{"d_model": 192, "d_expert": 96, "d_shared_expert": 0, "moe_layers": [1, 2, 3, 4, 5, 6, 7, 8, 9, 10], "routed_scale": 1.0, "router_z_loss": 0.001, "init_std_router": 0.0168, "lr_router": 0.00137, "norm": "layernorm", "norm_eps": 1e-06, "optimizer": "adam_variant", "lr": 0.00178, "beta1": 0.95}
Below are experts of layer 4 (counted from 0) of a mixture-of-experts language model. Rows are named router (the router's row for the expert) and show model dimensions 0-191. Each number is 128 + 24 x the weight over its row's rms, rounded and kept within 0 to 255. Numbers have three digits each.
Before each expert's rows: a language model's description of what the expert responds to. This comes from a sample of Wikipedia text that the model never trained on.

# expert 55
Geographic and category words within names or table cells, such as North, West Coast, island, member, species, and pipes in roster or ancestry tables.
router:101111124120097153110161099108074137095152105152158103160155109099124109098104153093101155154094161116147091098150097109107153159145102102089113123150154103133146147158137108158101104099102163099151100148098111110134141128095161155126143159125112153157116109102144157123164106097145107138106156103151099108153133125141102122092150148146152111152144136099117107153145102155156106103142169094100145120149151154104150154108100156124125089102147150157119105101107154159108157159152157153154150153148158099096157149145138119134113116105105102153131113144165099105111108094115114092

# expert 5
Pipes, blank cells and decimal number endings in athletics and sports results tables, such as 54.09, .3), 21.46 m.
router:106108118124093154114165097106082139093157108155153105161155110097128114094103151095102153157094156115143088098150098112101156162145102103089104124150154103130142147159135108159100110098099163100148100147097099104134138130095164154123145161128113149155111108103143152119167106100148107137106152111153115106146135130138102125090145143145153112153143138098116108151137108154161101104137176092098145120143150154103150146112098156130124089111148147157121110108107151155108157161152156150155152154149159102094158147138147120131111126106106105155132110141167090102110108090115121087

# expert 11
Common given names and name pieces, often starting a person's name in credits, lists or Slavic-language contexts, such as Robert, John, -ović.
router:110106122118096153106162098105084136094158103146153101159158111092130114097106152092104149155098151116145090097149102125101157164147103103091114134153152100138145146159136109157100105101101169099149097153095107105136138131094164159125144165129116150158113108105137153127165108097139107138105151107148111110147131127139103124091149145142152114155146138097118103151143107156161100104140174091099145121140151152101142143107100155119122089119146144159122109101109154150104159161153157155158152154148158098094162149139146114140114128105105106152131110140169093100107114090122119086

# expert 47
Abstract nouns after "the" or "a" in prose, such as role, title, duties, task, ability, and blank table cells.
router:111110123116096152111162099106074135097150102148156103158156112091132105098105153091103153155096155115146091097151101114108153161149103103093119119151150104132145146155138108159099105100101166102153097147099109107129143131094162157124141163125115151159120109104140158126162109099142110140106153104153103110148131124141099120089151145145150112155146141099119107154147102156157101104139174093100147117143149153101151150107101159127118090110144145156117113101108153157107159158149157154155153154149157101094157144148144119130115120105108102151137110136169084102113107094112126089

# expert 3
Name fragments and first names in credits, tables and lists, plus dashes before taxonomy ranks like Genus, e.g. Jessica, Pear(son), Pol(hamus).
router:109109123116096153111163098106084138096154104153155104160158110097125110097101150090103152155098156115148088098150099109100156164150101104091119123148153105134143148156142110157102103099102163098145100152098100107137141127097162154122146160141113150159115106106141152117167109104147106135104151103152105108146135126139100124091150149147151112156148140100114105147139106155158100106137175095100146121141148154101144152106099154125132091111149147159119106103108154155102159162155159153154149153147157100095156149144141116135112123105105102152131109142173097104109111094112122092

# expert 49
The word the before a named show, brand or event, and line breaks after titles, plus pieces like Gold, Bronze, Star in award or wrestling contexts.
router:112105122121097152109162100105079134092156109152155104159154111092123111097104154091104152155097160114146090095147100118105154164143103102090119122152157100132144149158137111159100110102099168101146101152097104102134144130093163157123143162124115151159113106104133159129165109101149104139105153105150106109147136126142099122093147143146151112152146140099118106155141104154156100105140173093101147118142147153105150151109100156137124088114147146155118106104107152153103158161152154153159152153148159099098159148142142116134114120104106105155143110137169099106107107092112119091

# expert 33
Dashes, pipes and colons separating a name from its role in credits, track lists and casts, e.g. Jeff Magid – producer.
router:102118092141096197112184103124130129128114097172151110141123097117127118121112133117086158146102157100162094106150100098115181137144108083115120102147127114130142174156137102153090087129121154119127095137105142099113161099137133165117156166148098152122113092085149160097129105110136139117096134136133117087138159128128113093132158156166166117157156126072124106124168110139139113131131131092131146102148130155084147141124118125147151136126189158137107122109082168155085158163137151135151166129141150113094152116139145127122106125126121116138124097130155146124093129124134114106

# expert 22
Final suffix pieces completing longer words in prose, such as -ent in discontent, -ate in unfortunate, -ible, -ation, -ful.
router:148103124139105186103119089104110159109147085142148094133142116133116111120118143133095132162134127112159104080180107088126123141135120100122131134125121122128123159129149107152109134070118140104142123165124132122151174103116149185105169142146092113159108123077142162142135106139153136139103125140149123105165145101169108149110130139137133091170136141122095123139133129150134111096163125127101132101139131154115123163094095138109149095107146137140087123113091164130107161171123125136166139181169147111109124162158150101099122105091107117188159093119124146097075124135141138105

# expert 32
Name pieces and ordinary words inside noun phrases after the, a or his, e.g. living room, South Korean, Se-ga, and.
router:113110124116096153106160101105086138091152109152157102160152109096119109098104153090104156155099160107147088096151100106103155162143103102092108123151155104134145148159141111157100101099102166099146102151100108104134139126096164155126143160137114151155121108105135157119164111105143103135106158098150109112149136125141100129087151139147151112155147139099113108151145103157158105103137174093098143121141151155103149143105100154137124090105146142157116108104103154160106156161157157152160150154148159098092156147128150117142112127107107102152131110139171101104110112092120117092

# expert 6
Prepositions after verbs or institutions in biographies, naming places, schools or date spans: from 1950, at University, in, during.
router:106122105119082152090148117080113144117144101135151086173135083124091102114086152134134147148149130139133126139157103107094152126132106113107149089133171107094164124161164101158100120118132127123108098136122152116135162118130128125123150160117080170169106117105155129100129097124128120148102153129148111123153151155129109107136177136134124136167159120115104096147182114164177114107142119126091147106146170165112133145142126130101120105102149136154113095091123169118110142125138170138146146135183164125115153149158163137102086108117087093131126123147161094106116105125091109104

# expert 2
Adjectives and quantity words after a, with, and, or to, before the noun they modify, e.g. extensive, additional, several, rapid.
router:104106119117096152108161098105085134095153106156155103157156109093131110099106152091106155156099156111148090097149100110099153161148104101092114120149152102132147148154143110156100098098098167101153100157101109107137142126095165157124145159130112147157113108107141154122165109099143105137104151105155108109146134124143101127090149141146152114154146139099118108150143106153157101106138174093099150120138149153103151152105102157123127094108146142158121109103105155159103159161151157151162151154148159103094156146133144116142114121106110100152133105141169095100107110093115120089

# expert 9
Surname pieces and name endings in sports and asteroid tables, often before pipes, e.g. Garcia, Child(ress), Jones, MPC, JPL.
router:106107124116095153109164098107077132095158104152157105158156113095128111096105153090102155154099154115146089095151096117102154163144103102092110121149152104126146145159134108159100107099100170099151097147099094104134139129097162156124146159132115148158113110106137150122163110098141108138104153105151113111148132126140100124093150145146150113156145140098119107153143104153157102104140181092100147122140150153104149147108099155118124089110147145158120109103109153158106160161148157158156155153148161100096157150136142119140114124106110104150132110140165094104108113093116125092

# expert 58
Prepositions, mostly of, after nouns like part, seat, member or west, as in part of, among, within, composed by.
router:098120122120074144127162120047117152119144128144131105130138090109119080115114165124120156168126127128132122117130123113108170139148105117090142116145161105103139147153135109147109129123090134122143110167133106112138135101125115140111152120132088172148127123088148122105130072136126130155099133121138107129146149141132116129133167136139132127150154136114135074123134127173169128131163120139080158086150140154120144134134142152132128080099148122172119138113083158138119136152132186169137130157200158123093145150152148086112095097075102123154150094141151130123078100122135129099

# expert 1
Number words and quantifiers before a counted noun, such as two, three, several, different, multiple, often in descriptions of parts or components.
router:113109123118097149116161100107079135092150106154152101152153112094129108097103153093107158154090150106151087098147102115106153159137106101096114116150149104127141147156140108157104104101100174099150095153100114109134144120098160152120140158119111155155113110106140153122167110106149104137107149096161118111153137124142105130094147148150151110156145139100113106148146101149159105104141175090102154119141150151100139155109105162123142090100146147158111107107108151159103158159153155151156151153146157101090154149137147110142117119105115100151144110147170082103108112095112112089

# expert 61
Coordinating and, that, such as, and reporting or action verbs like stating, described, reduce in expository prose, plus LaTeX math tokens.
router:110103121118095153109161098106076134093153105154153105156158113094129110098105153091103153157108156112152088099149102119105155163142105102092110125151150101132144149155137106158100103103098166098147100153100106107135144129093164156124144160124114148155116109106136156128164110098144108142106153105154097111146133129140104119088146142146150114153147140101115108154144104156160103103133174092099151118143148155099147155112104155127130093109149143157118111102108152160101159159151156153157156153149157100093157149143145118134114121103108103153132109137169094099108110093113121090

# expert 12
Linking verbs and role words before a description in biographies and definitions: was, is, became, as, also, "known to be".
router:119118108133085146124189119052089156100133125141180112139141099099138076084104152110124129141137121114121127115178100126130173159130101130069123113128150133117134181152137134143112090101138166116119124125119140116150149098131138133101122145130091153137127118115121143105152083094151091146108136124131123104172160100121095098112149129162170073133136161122126114157160092178128102115143126103112163092125141161089137112109117152122118130146156127171120112122077163139115131154139134146128171138143144129134143172126153100125126098120128137133139080137141144082127136113119134099

# expert 28
Closing parentheses and quotes after names or titles, name fragments, and nouns about life and family such as murder, marriage, death.
router:105110121108097154111161100105074139099157103146154107160153111094121104094108152095103158154086161115147091094151101115110152161143102101092115119152154105131147147155139112154103107094102167101147099146096106104133140131094161157123144162147111152161110110103141154117162109101145107145106153101152109108146133128140103118089150147147151109154145142098115108153143101154156102104140169099098149114142150154102139150105099158112133090122146152158119106102109154157107155158150160151156155157147159099097157144144147119128113122107105103151141112139169101103109112094116123093

# expert 53
Country names, scores and position codes inside sports result tables, such as Germany, Romania, 3–0, MF, DF, Loss.
router:111105121122095153110162098107078135092151107153156102158155111091125111098104152092102154157098157114143092097150098114102156163143102104094114125149153100125146147159137109160102106100103168101151098152099107108133141131094163154123144159127114151157118109105138157129162107099144104135104155106148102109146135124140103125089149146149151114153149139097116105149144099152157102105139176094099146122140150150099154147110099152134123088106145144156121109103107151156107159162151157155159153152149158101093159148139144118136113123103106102153136110139169092102109109092115117093

# expert 26
Line breaks, leading dashes, colons and semicolons in bulleted lists and infoboxes, e.g. "- Born:", "Occupation:", team-year lists ending ");".
router:115110116130078144107149116092126128117138097120165104137140077115125128105097175120076151181108153101153107114135077108113171153153099119122108120138140131130129175140160122176128134133103158128136136128123128133153166107121141145123144150135126156155089079076157160117131077128138133138085172119129112073141154123130112102128150161168155126128166126076111081157130111146167096112147137096130124108132161172115110116120094138136136126155162125139122124112137158140091192135164144124153115149168149115123136130132119124125116126133081141154118087150130112092129101116110107112

# expert 15
Years from 1950s to 2020s in dates, ranges and tables, often after in or a month, e.g. 2016, 1995, 1999.
router:115133109115054206092173121093124135117120108113182119135145094130124130133128135117099158144146156129162110103159082131094143124159091118102121093166143092143165157158148090157117132105131158110127091126078124132137125142111135134104130152152125158142114082096139144132148109099162121135098173106135111101165148120136112097095134156166163113148171132085136135141139131167168111100151141097096118100141146147121131134104102163135130111102129165129123108131083127134116170153132154126143144133155134098118124160131152095110104120126127081143121130160142129125111135082135117103

# expert 16
Nouns after the or a that are followed by of, to or for, such as date, number, match, value, plans.
router:114114121116095153108160098103086133095156099152156103162157111092134108096105150096102154156105154112148088099151101112099156161144101103095114122150154103134145149158141111158103097096100167100151099153102107112137142129095163154121146164126113149158119106105136157125163109103145107138104153105158114108145134126141102124095146142146152112154145139098112105158142103153160101103141177096098149119142148154099144154110099155124135087110149145152117108103103152164105159161150155153153150151148162102091158144146136119130117116104111107154134109137168098101108105093110121092

# expert 18
Auxiliaries, modals and pronouns at the start of a clause, including contraction endings: had, has, been, can, may, he, they, 've, 't.
router:132135114132081154125177116043125144106139105156181116155121122102142096098107132098120134132140133104169105125168122135124188139124105121089126078140166102137133167141163109139084097104133155116119125137130122125145151109114141187104153118127084144144129110107132129109193124083148092134112141127166114086142165093124121104134147123139157068135126161118101109161152095156156106121133120090108160099136139136134137136092115135113169116134136114148131122079093157173131136158136122125137135158156125123124149154126143119139123130135121133129155092151157136096097111095121119123

# expert 45
First token of infobox values after field labels, especially genus and species names, full names and birth dates, e.g. Phid(iana), Hend(rik).
router:110113124122094154109163096106093138092157107157156101160157109095124108096108152088102150155097158112147092095153098106103152162147100102095112117153155103133142145158132109156103102093101164099147096149099118108136142133100163156125147161135114148159115105107144154117163108108145106136103158108153100107148132127139100117092150148146153112157149136101115105155148097154157104103138175093102144121145149151108153142105099156137136088104149138156120110106104149151106159159155160153155150155150157101095154148130145114136113120106106099151136114141166088104107113094120133094

# expert 30
First pieces or prefixes of common split words in ordinary prose: dis-cl-osure, comp-ensation, un-, dis-agreed, pl-agiarized, dr-iving.
router:085143114101128139086124093097149173118123103135149128134140101117132120082116166113108124170137137122178110054148130094132156159114099106111147136174135110149152160130145104133091099128110141078132107155124138126134158110109180182096154154120133128165138113124134153127160113121142090157097122097166123122116135091136091131094145129138135083154156144097124117155165131140121118110142173107110153096152141183106128123115098144121135117130175142124130104074112140149117145151111150134174143177155140118132148147134124092117100122107102093159110098126142123094104119101127133128

# expert 56
Tokens inside parentheses giving native-script names, romanizations, birth dates or conversions, e.g. "(born", "(Japanese:", the comma after kanji names.
router:117098081113116186132163088097080162076147129131159112146134107100137125093120123103104138149151127122152141122153129117106155126129114119122139112130144107120142155160108093140132131098099141090141118129088151119133134113127126124099147160131102146145119087079128130104165124119171103137066160125122132096142175100124114091115130149158135103157179138103122096121143099188156126128163124114084147085162155133127159135119123168134161096141162174137110128115102138138089160136163137123119162141166148093099164137138164117104119135096122108183133132141132115127126123114100129103

# expert 59
Pipes and blank cells in election result tables before party names, with labels such as Candidate, Turnout, Swing, Liberal hold.
router:123131103140112143084182077120113133129157128134127133181132075132105118130091143141082164148131118099152120122176071112114184177127109111103112113145133102115158142167156118140099127126117142098160114129110126087135169144082191130108136150143108156119123104118131125133137104114126099145086130105136130104124135137150098110130170143124148126185135130091093116158162130129159138122168146113081122132153129148107126119105120148135137125149158119122135140096143138125125186164138138157155119163185155108130136139134132090138122104116113133153102107120124124093117094068120100133

# expert 23
Words like the, total, financial and future in business, transfer or market prose, such as "at the end of the season" or "$".
router:103110122118098152109160098105075136096154103155155108159158112094127108100103153089105153154103155116150089099149100114106154163146105100089106129150152104129143147155139107157099102100099165099150105152097112103132142127094162156124140161130115150158118107105139157121165110102143106135106155103152105111150132130142105123095147147145151113153147138100112110153146100156156101100135177093101146118141150153097142148111103155121124094115147144157116104100106153158106159160152158154156153152147158100098158151146147115133111119105110106153126109143168089103108109094104112093

# expert 42
First names, places and role words in sports tables and lists, often after commas or pipes: Patrick, Santiago, Madrid, manager, commander.
router:109104119120096153110162098105076136094157108153154105158157113092128110097103152090104152154097152117147089095151098118103155162144102104091114124151154101128142145157138110158101105097098165100149098150099111110133141130099163158122145161128115153158113111106141152120166109101147106134106151108150101108148134130141103120085146143147153114153146138098116108156147100154157101103138168095101148119146152154103146147112100157124128091110148147160119111103106154155105159160147157152156152152147159100090158147150145117129111120103109102152139112141166092093109108093115120095

# expert 48
Line breaks and == heading markers around Wikipedia section titles, plus heading words and the first line after a title.
router:096104115146128147133169107071135125126150117138162112149132105142108123109097136097120164186130163122135116086143085127127129127149075113125152119152172101118133141141155123165124126109109134076155105140097108107135128123124129124132142134112113144143121072134155151113142126113138104140068160110180119125154168118160127117107139142178179109172136151091105088162173091147141129109121152099125143134132126132115158142103116163155127118133129126118124121106100141148106179141152141160121178168191163092123135127125144089126091107080106098148131110161137129130109126125105114124

# expert 20
Capitalized first words of titles, names, and sentences, often foreign or CJK, e.g. In, He, My, Won in song titles.
router:107110120112096152112163099105079136095158103152154106155155111095128108097104153091104153155100155107147090096149098120105156164142104103088113124151153100126146147159135106157101105102101166100144101150094105103134141127096162156121144159126115152159116110102139152119165110104144108136106150106150108110148136123141104123090147144147151114155148140100113105152142107154160103101135179092101149116145149155099149146108099154130125090117147141157117106101103152154104158160153155154152149155149159098093158151147145114137112126103108104153131111146170093101111111092119125092

# expert 63
Mainly and, or, but joining nouns or clauses in prose, plus table pipes and See also headings.
router:109111123118095154109160100105087137092154102151156106160155113093129110096104151091103155153088152124147088098148099120104154165142102102092115121150152099135145148155136108157103106100097165102153099157098117109136143126095161155125146160134115152159114107103136154121164108103146101141107155103152100106151137126144101118087149142144151112155147139100115108153146099155160103104140171093100147119144151156107145157105102155123128089107146146156121115100105153161107157159145157153154153153149162100093154146133140117131117114101108100154135109140169100105109109095112124088

# expert 38
Word-final tokens carrying an attached comma, ending clauses or introductory phrases, e.g. parade,, marriage,, There,, However,.
router:128133118119052235105166122028110137116121121135142113175136127116117133124108129109095162131126151137157127104151114127121134126163116077087134103146161132126158175139147092172126107129104154124145121140069124127124136104132139155086131149135107162137117117099152154136168101089120094132106145110137127125141152106169132105109141144147160115151130166108107117135152116181156103109143123091112157107141147145115145151096112147117158125109171137151108097108096132135092149141129152129161120131140145119115138150125134108117083131113126123151111123125126137119105119122108124125

# expert 24
Short consonant-heavy pieces inside uncommon surnames and place names, often in sports tables: Kl-ig-erman, W-ig-gins, Haw-kins, Tz-arfati.
router:126106122114094153112162091109090135091157116159157101160155109101132117091100152079103156159095155102142087094151094114103157160140099102088103123149152100125147143162127105163100111102094152092153107147098096123143137143108164152127140155126118150154121112109143146121166109100141107137105154104149098114145126127134095138091153142145151111150140145102112110143138109157164105101135178091096138125145151154102157149112101154139135089108147148157117112111112157162110156163152157151153151155148159094095157150116134118136118129107103105151118113135164111105110116093128125082

# expert 44
Past-tense and participle verbs or their suffix pieces, e.g. -ed, -ing, -led, used, announced, released, and particles like up.
router:124132104133100160101150112082115154110146110146134110122148096119092085135117146130113155180154136122171133113183095135101141127135112103120136116148128110120138179127146115152090093089073119128141099117131152122167185099114139147092170130126099119156104105124128157144123106115137092133064135126144112105145174114155077128094153135133126103143129156131135103137131123148138122116179166120096161135174156147110129156117111141091147117111143135141080122134074155132118162170136168137138139174131130090132150144162128116111093116107100129145155082128144132098111118122116148118

# expert 8
First word-pieces of capitalized names in lists and table cells, often after a pipe or dash, e.g. Burn(ham), Be(al), Sed(ley).
router:105113121116097153110164097106079135094152105149156101156159112093130109096107155092105155153110157109147089097149098110101155164144105102088105123154151102131147146157137109159101103099101165100147103146100107106134146129101163157123143159129114150157120110104138155122166110102145111139105153109154103111146137126136104122088148146148152112157144137099114105153143106155160101106139173094099148122139150154100146148106099154126128092110144144159116103103105152152108159160151155152159155151148158101092159150143142117136110118106107107153137112141170086101107111092112113091

# expert 62
Number, percentage and score pieces in statistical tables, e.g. 35.5-5%, 10–14-3, 5,000, plus some name fragments.
router:110115126122096154116163097108069132093150101150156104157158112096125110098104153088103152155101157115146088096149098113103154162143103103089112123147152101131141145159136104158101105096102164099148095147096106111132140133096166154123144162126114152159117110103140152124168109099142108139103155109152106110145132126137101121096151145147152111154147139099116109153141110153159104104135175091098145122143148153104145152109098154122123086115146148159121113101109153154105157162150157155158151154149158101091154150133144114138115124105108104153137111138165086101109112092114120091

# expert 19
Prepositions and event verbs linking actions to a team, opponent or time in sports and plot narratives, such as for, with, against, won.
router:106140099136102136111159117032087143131142118174138096167144071111128103124109145122128138161154135098151117133142120133109163155137113119115117114143159095099136155146142098176084092105091135131134118161126120096119147137090150128106142149135087138160100107127137129111123053133125101135115147136167099129128175124153097118119163134134144133131179169124133091131151133160184140127146154122103156098150132167104120130119130122132121121134139148148130104091094166127120131146138142162141133165170134118094134125141132120095079112093081119149130084127147135128120107116109115102

# expert 50
Middle and final pieces of Arabic, Persian, Indian and similar names and places, e.g. Im-am, Ass-am, Joh-ar, Kh, Raj.
router:133117114125118135098140068121118180135133124130118126139141127087112126130085181137107171149111153117140124083141099141124192122128131118097101124129150129126159136185133114141118122120115133108160106138088123119131131145092164163134168151130117124155116094107158126086139123122146110156121152107126133092149153092139126132113172121137133080148156154115101118142165087128133114082130115097092129124125173153116121138107073125122139097130142154173096134093116176123116165173168162153138147184152125080117142176136150125104101114109076102133151118135141124133130119095133111126

# expert 54
Concrete nouns and their final word pieces for land, water, buildings and ships: water, land, fire, home, sw-amp, traw-ler, agr-ound.
router:124127104105116159097135115088107136087114124174150119160168110132102115122128189111103157181142168107160100100149093121130134162131086086119146096138136128136144124155166097138093083098098119122152115123099141124142143139118178133088127139149079128138112119106154139132160111114152117120105169133159123100146126102126088140119139163129143076166133140119100080146115123138151119114143122092118172114172158127130161158127101164105173082094157134151072139123107136139126150159132163132145151173126135126094137130152123138113138099084113121147163111137133126116131119107144124124

# expert 31
Standalone numbers in sports data, dates, coordinates and tables, especially goal-scoring minutes like 81' and jersey or day numbers.
router:123145103112049190134144106110121138117154118160166116138142086118127128117120149095108146198113130106131102095150108125095165156153095115123109108158170112115120137191154092147114126101096143114118088157117097125147129144109181135117130138150110140142118118118125132106161104131145107151072135128142111087132125133136140110089131147168155119135173139078080129153133121138136108107127155112113125108147130162111143139132120161135161104121157121164109097146104129141081146189150144127138147142140141117088169151114153104098104114095132114130127129147158113107095126098129102122

# expert 21
Plural noun endings and closing parentheses, section ===, score dashes and LaTeX backslashes, e.g. clubs, teams, cards, postcards.
router:106106122115095154108160097106080134097148104154155106159157111091129113098104152084104156156096152113150089098148100107106154159144102100094127119148150108133142146156142103158100104097099166099148099153101117107133141126094162154120142160134111153158122108104141154123163109102143106138104156103153099110148136126143103121091150146149150110153149141099114105156145106150160099103139174092101148124142152151102142149107102154117127089106148139155116109103107152162106158161152154155157155153149165101096158144141141114134116116104107101151141111146164093101110110096113119094

# expert 25
Pipe characters opening a new table row right after a line break, plus numbered track markers (5., 6.) and infobox labels like Preceded.
router:096134131142068151123135078115140122084143101133140099162142111122130108119121131129101165157123164117168080119193098109132176159144082100123107117137136123125142127184167091136124136097105156110156132133110123097126154123097164135118142169137121168153114105122132151130156083118142107140117138098128116095138157137147087115118140146151162094142123164091102097140126099176166105082124133100086144123149134144097138150119124132120121116118140121130111113124137143154100153199153136154154124167195145111133142148134126108125117125122130134156132093128136110095130119079118116099

# expert 27
Head nouns and word endings of organizations and legal bodies, e.g. Court, Council, government, Judiciary, Resolution, Department.
router:116117088110125185102133114095100124110137111146146111159138123128127099109080153120095150131124167114143111073156079110129127138132097112123148129122140115114155137161136107135086091106122118081156110145111145098145166103088162160125131174139103133158106106077127146129162116117122139135101151089135136114146118138150113102100167155127151116133156148102124105180146145169129095067152136129114127118169160130128117165112068144104134100113143140148116138110130163166140197152137139173145122140132144083127158151143160101124096125082129125160146113140144150116112115131126141138

# expert 35
First letter or syllable of capitalized words starting a line or cell, especially genus names in taxonomy articles, such as P-terocypha, Ol-msted, T-etbury.
router:110107127118095154109164099107085136098155103153156103160159109095124109097107152089103152156091156110147092097151101108104155164146104101093118124150153100135146147158133109157100107092101164097145097156101109107138140132096166157123147163138113154157116109105142153118163109098143102135104156103152106113150131124138106124092152146147150112153150137100115107154146103154159106102135175093100147120141151153101156142109100154128123090114147141158123105105107152155107158161152159153152148154148160097098154152132140117135112122105108102152123109142167091099110110095122129092

# expert 37
Line breaks and pipes closing table rows or cells in discography and filmography tables, plus dashes, country codes and first names in list entries.
router:110107123122096153112162098108085136093153105151156104157155109092126113097104152090104152155096159117148088096149098111101154162150104103092108122150151105135145149158135106159101102098098166098150100154102105108136141131097162156125141161127113149157115109105141156123165108103144109139107154104154104109148134126138101122090150142146153114155148138100117108152143102154159102105141178093098148121138152151099150151112102155123125091108144146159118106104108153153107157160154156152152154153146157102096157144135143119136113123105107100151139111138172087102111112092115111087

# expert 57
Function words, percentages and terms in census and climate statistics, e.g. population, average, sentence-final periods after female.
router:121112111129101157110139121083096165121142140164134133154166094125092135119100140103071164148134125109135123108169095132084145175122076124093124114138163127118168121144135117145076136129084136116145111121110146112155139139098172129110120124130092172142142136114122131091183114098126098123106123104135145119138132143131122141141121167159147114185143168105109132124119138137183119107138130129117123103173128122137123114119116127148164075147187156138130124106081185146124146153131159147152132135143154129133147160136135083105115132073135110130126087149143113086113093092129108128

# expert 43
Middle or final pieces of proper names for films, companies, people and places, such as Butcher, Nichols, Company, Street, Village.
router:109108127114095152117164097106064134093152102150154100160161110096128108098103151089102153154108158110146089095148098114104154167148103104091116123151154101136147145159133110158102105099101163099145101146100103104136143131097164155126142161124116152158118108105140152119165109095144109140105155102151111111145134131139103126089146146150149112153144139099116105148141106153158105105136176092100147121141151152105145147109098160109130089110147147156120113104107151158105159159154154152158155153148159100099158149141144117138113123105106106154138112138166097100107112094116118093

# expert 7
Nouns ending a descriptive phrase, especially occupations in biographical lists (politician, leader, footballer), plus abstract nouns like decline, market, and coordinate suffixes.
router:106109123120096155105165096105083136093148108155155099159157112086130111095108154091103153154107157117144087097148099117101153166146102099094110121154152103130138146156140107158100105089100169098146100148099127111133139131098161158128149163129114150159114104104133156125168109099146108128104156100154107108149129123136104123088151146146153114151150139099120110156145101153158097103144175095104147120145150153106152143107101152132125089110146137157122112107104152156110160160145160152161151156148157104096152145136141117141116123103108099151134110141169091101112111093123131093

# expert 39
Degree signs, minute marks, subscripts, times and decimal digits in coordinates, statistics tables and scores, e.g. 41°, 3:30, .75.
router:107148143101064210120153106117125124104138110126145131148142096112143117115103142107114176170136133127123077108150089116094190167138088104122144101161120091115133141187148097173118116138122130091141108138125113123119152111121189148120145132151095127138122120118120137134140095131157098143088140103151122105147118144134108099121134164156159114147163142098107112124135115126154121114146168133092133129139153140086143129088100161138153115135147165143087114100118147129094154142132174129133155146183133101088169143122127124101120122078119128136119121149142118105102139099139112105

# expert 51
Education and sports nouns like school, University, College, team, students, league, especially high school.
router:113133109107111176098131116082090122108141096170189125152153109113100117091124179102120174147113175118132101076166111106130140148138084111115128126145143115099134136166163122187101113119104170080117084133087143110126148121087160121101117129116113132174124128091125145126155119136115091126112155091145123106133136148157135138125155152151133120149176121077130103152166109157134118097152148120100158116157134135094118123102081133130130073099135126155102124114122137160133174164143136149137134154131146134126169161116145131136116126116121134156162115128161127132125112108096124129

# expert 17
Military vocabulary in war and battle narratives, such as Army, Regiment, Squadron, Division, commander, enemy, units.
router:110134090118107141120142108096102132070133130154161100151145102093120120125086168122109175146111167122143098068136070119104157131144123084131135109146168091094127155161135109135096121096121130104151110120126111109128126112091180172117147139117131150146130106115161148139169098100136134138110145100149107117167143132150123126097160143161132107159165128107105123168139138141138098107129130109104167130164145142122150152127081157102132120101143167162103138136110130145095135155131133138166174167125142101093150137113136119140107096104122136183147096146142096094133111103092153121

# expert 13
Semicolons, colons and pipes separating fields in structured lists and tables, such as match results (W;, L;), tennis draws, and road exit tables.
router:109120100143084164117191097122109131105127087136187100157144105130092104098117143108113156156127146132164115099154093113135179138158118090097125112137118098113151141177153110167116113130106152119152124115116131097126168116103155158104159138129115113133095102127121113111138088133125123137049139135135136101120127141135127115125165165147145138163148118093095096131127093141146101104164124104095140127132167144134142154126108128131147121142172136141112122090125148164101179162145183161160154131174175131117138132112143132149114121122101124155116108149138132121127113064112134125

# expert 14
Pipe separators in wiki tables, especially trailing or empty cells, plus some descriptive words such as extensive, operational, communication, historic.
router:112107123120096152109160099106080137091151105150157103159155112094129110097103151091105154156098156111149092096149099112103154165144102102093118122153152101134145147155137109156101099097099167099147097151098106105136142129095163157120143161125115152158116108105143151123163108105144110142104152104149105112151134125139103124091148140147152115155144139098110106151144102155162101103136175092100149121143151154101149148108101152120126092103147145159116111103104153160103157160148157152157152153147159100095154149143144118135112118105108104152140113138169092103111111094112133090

# expert 36
Cells, numbers and fragments in tables, taxonomy lists and data records: pipe separators, conservation status codes, asteroid numbers, numbered sequences.
router:109112124118095153114163099107080134092154109151157105161156108097123113097104153089101154155109156115145087095149097101105155164151101104089111122150151099134145147158134108159101103100104161095147103157098097105137141130096167155125143158130115152156117108106139153116166108104145105133104153103151106109149130126140101123090148143147152114154147138098116109150143105152159105106135174094099143118142150153105152144107101154128132091110148144158119112104104154159106159159153156152158149154149162100095159150135148116133114119103106106155128109136170092104109109094115124089

# expert 46
Number cells and pipe separators in sports statistics tables, such as 0;, W;, L;, 1–1;, and the | between columns.
router:138119110135057165133178075119099137118118129152174135139135124093107109097109141106097140184114130127153097089155084124130161163142108119098133121138128107133124149201140098174110106122116148128167104132079117121134127128085171170101139130117106138144123123124137124102144095118125119137056130134169126116145128135152118132110134131136176122162157141072115129132139095132159116118128149112095129132136142143117133123108111141130134115113149158140128107120118159127112181181121153147140150162180154115107145126126122130124118125093121102172140099137166109102115112071105120112

# expert 10
Scattered common words and pieces in general prose and tables, such as and, or, used, early, late, practical, and table pipes.
router:109110120118097152106159100106086139094152105154155107161155113090123109099103151093104157154083153123151089098148101113102152159142104102094115122152150106129144146155141108153101105095101171099153100151098118106128140127095161153125143163133113153157116106103137153121165107099142104135106154100153102111152135121141100123095151146145150112155146139099112108151147101153159104106139176095103146119143148155099150151105103158129127091101147144160118107103110152159104156159148158154157153153148160101095157148141146117136115113105109104153132111144166094100109112095108126083

# expert 0
Articles, demonstratives and possessives opening a noun phrase, often after a preposition: the, his, its, their, this, 's.
router:110122136130117142122161108069105154102150103141139107134160105093114100115110190133123174133130127111136115092145126116126137171155127120085131101132157112107141170150148109154102105127100158090148101153068132106133177123090154164119124148145096156152107121125136128127181111095149109123114157113157118087156161125168100134099144137155154120139138151116081117142122140174138093125128141089124162097128127131126134139124120158106132122139147137135124098132074141150083127145153134165147151139199139124120152138127137103124133109108120099153154092154171109108084114081125112112

# expert 41
Section and infobox field labels in list-style headers, such as Personal information, Military service, Species:, Kingdom:, Date, Career.
router:097112067111126150122165097085126144128160111105154118123149068124113109108105180141098115146139146112112118113148086116142151146163089114113114119145165114102158182164175098129128113115088135102172121151112119101178151107094145140101176130133111149134091123090157125096128099137129140143083177121136118122184154132143100103124137162172182118127145135093093100159143130138113118078148126133108129121134138143133145121129096157141138133098141138139094114137113176141101157129146127139116170152155144117126145133121121126136134086102085125179145126141128117112118120119148117134

# expert 40
Adjectives and nouns of nationality, religion and antiquity such as Roman, Greek, Saint, Catholic, Church, English, German.
router:104150093122126142098144104109140151105114136128142075134139123113107121097116156128104148135138128103137090057141119115104159145111113129086123124176124083118126141186161130130105143083087143118155103156086142097149138132119147148127144159106108181154108106082131147135147125085158132141118185088126132113180128108158119125102174128139166096141144139107111124163143086142151100110142126129127120142167147141115126134115074147122166111107135161148105101118132167127115141139134132169148144145133142121104157143154138088131105137087089102141139120140174116111114107074132159134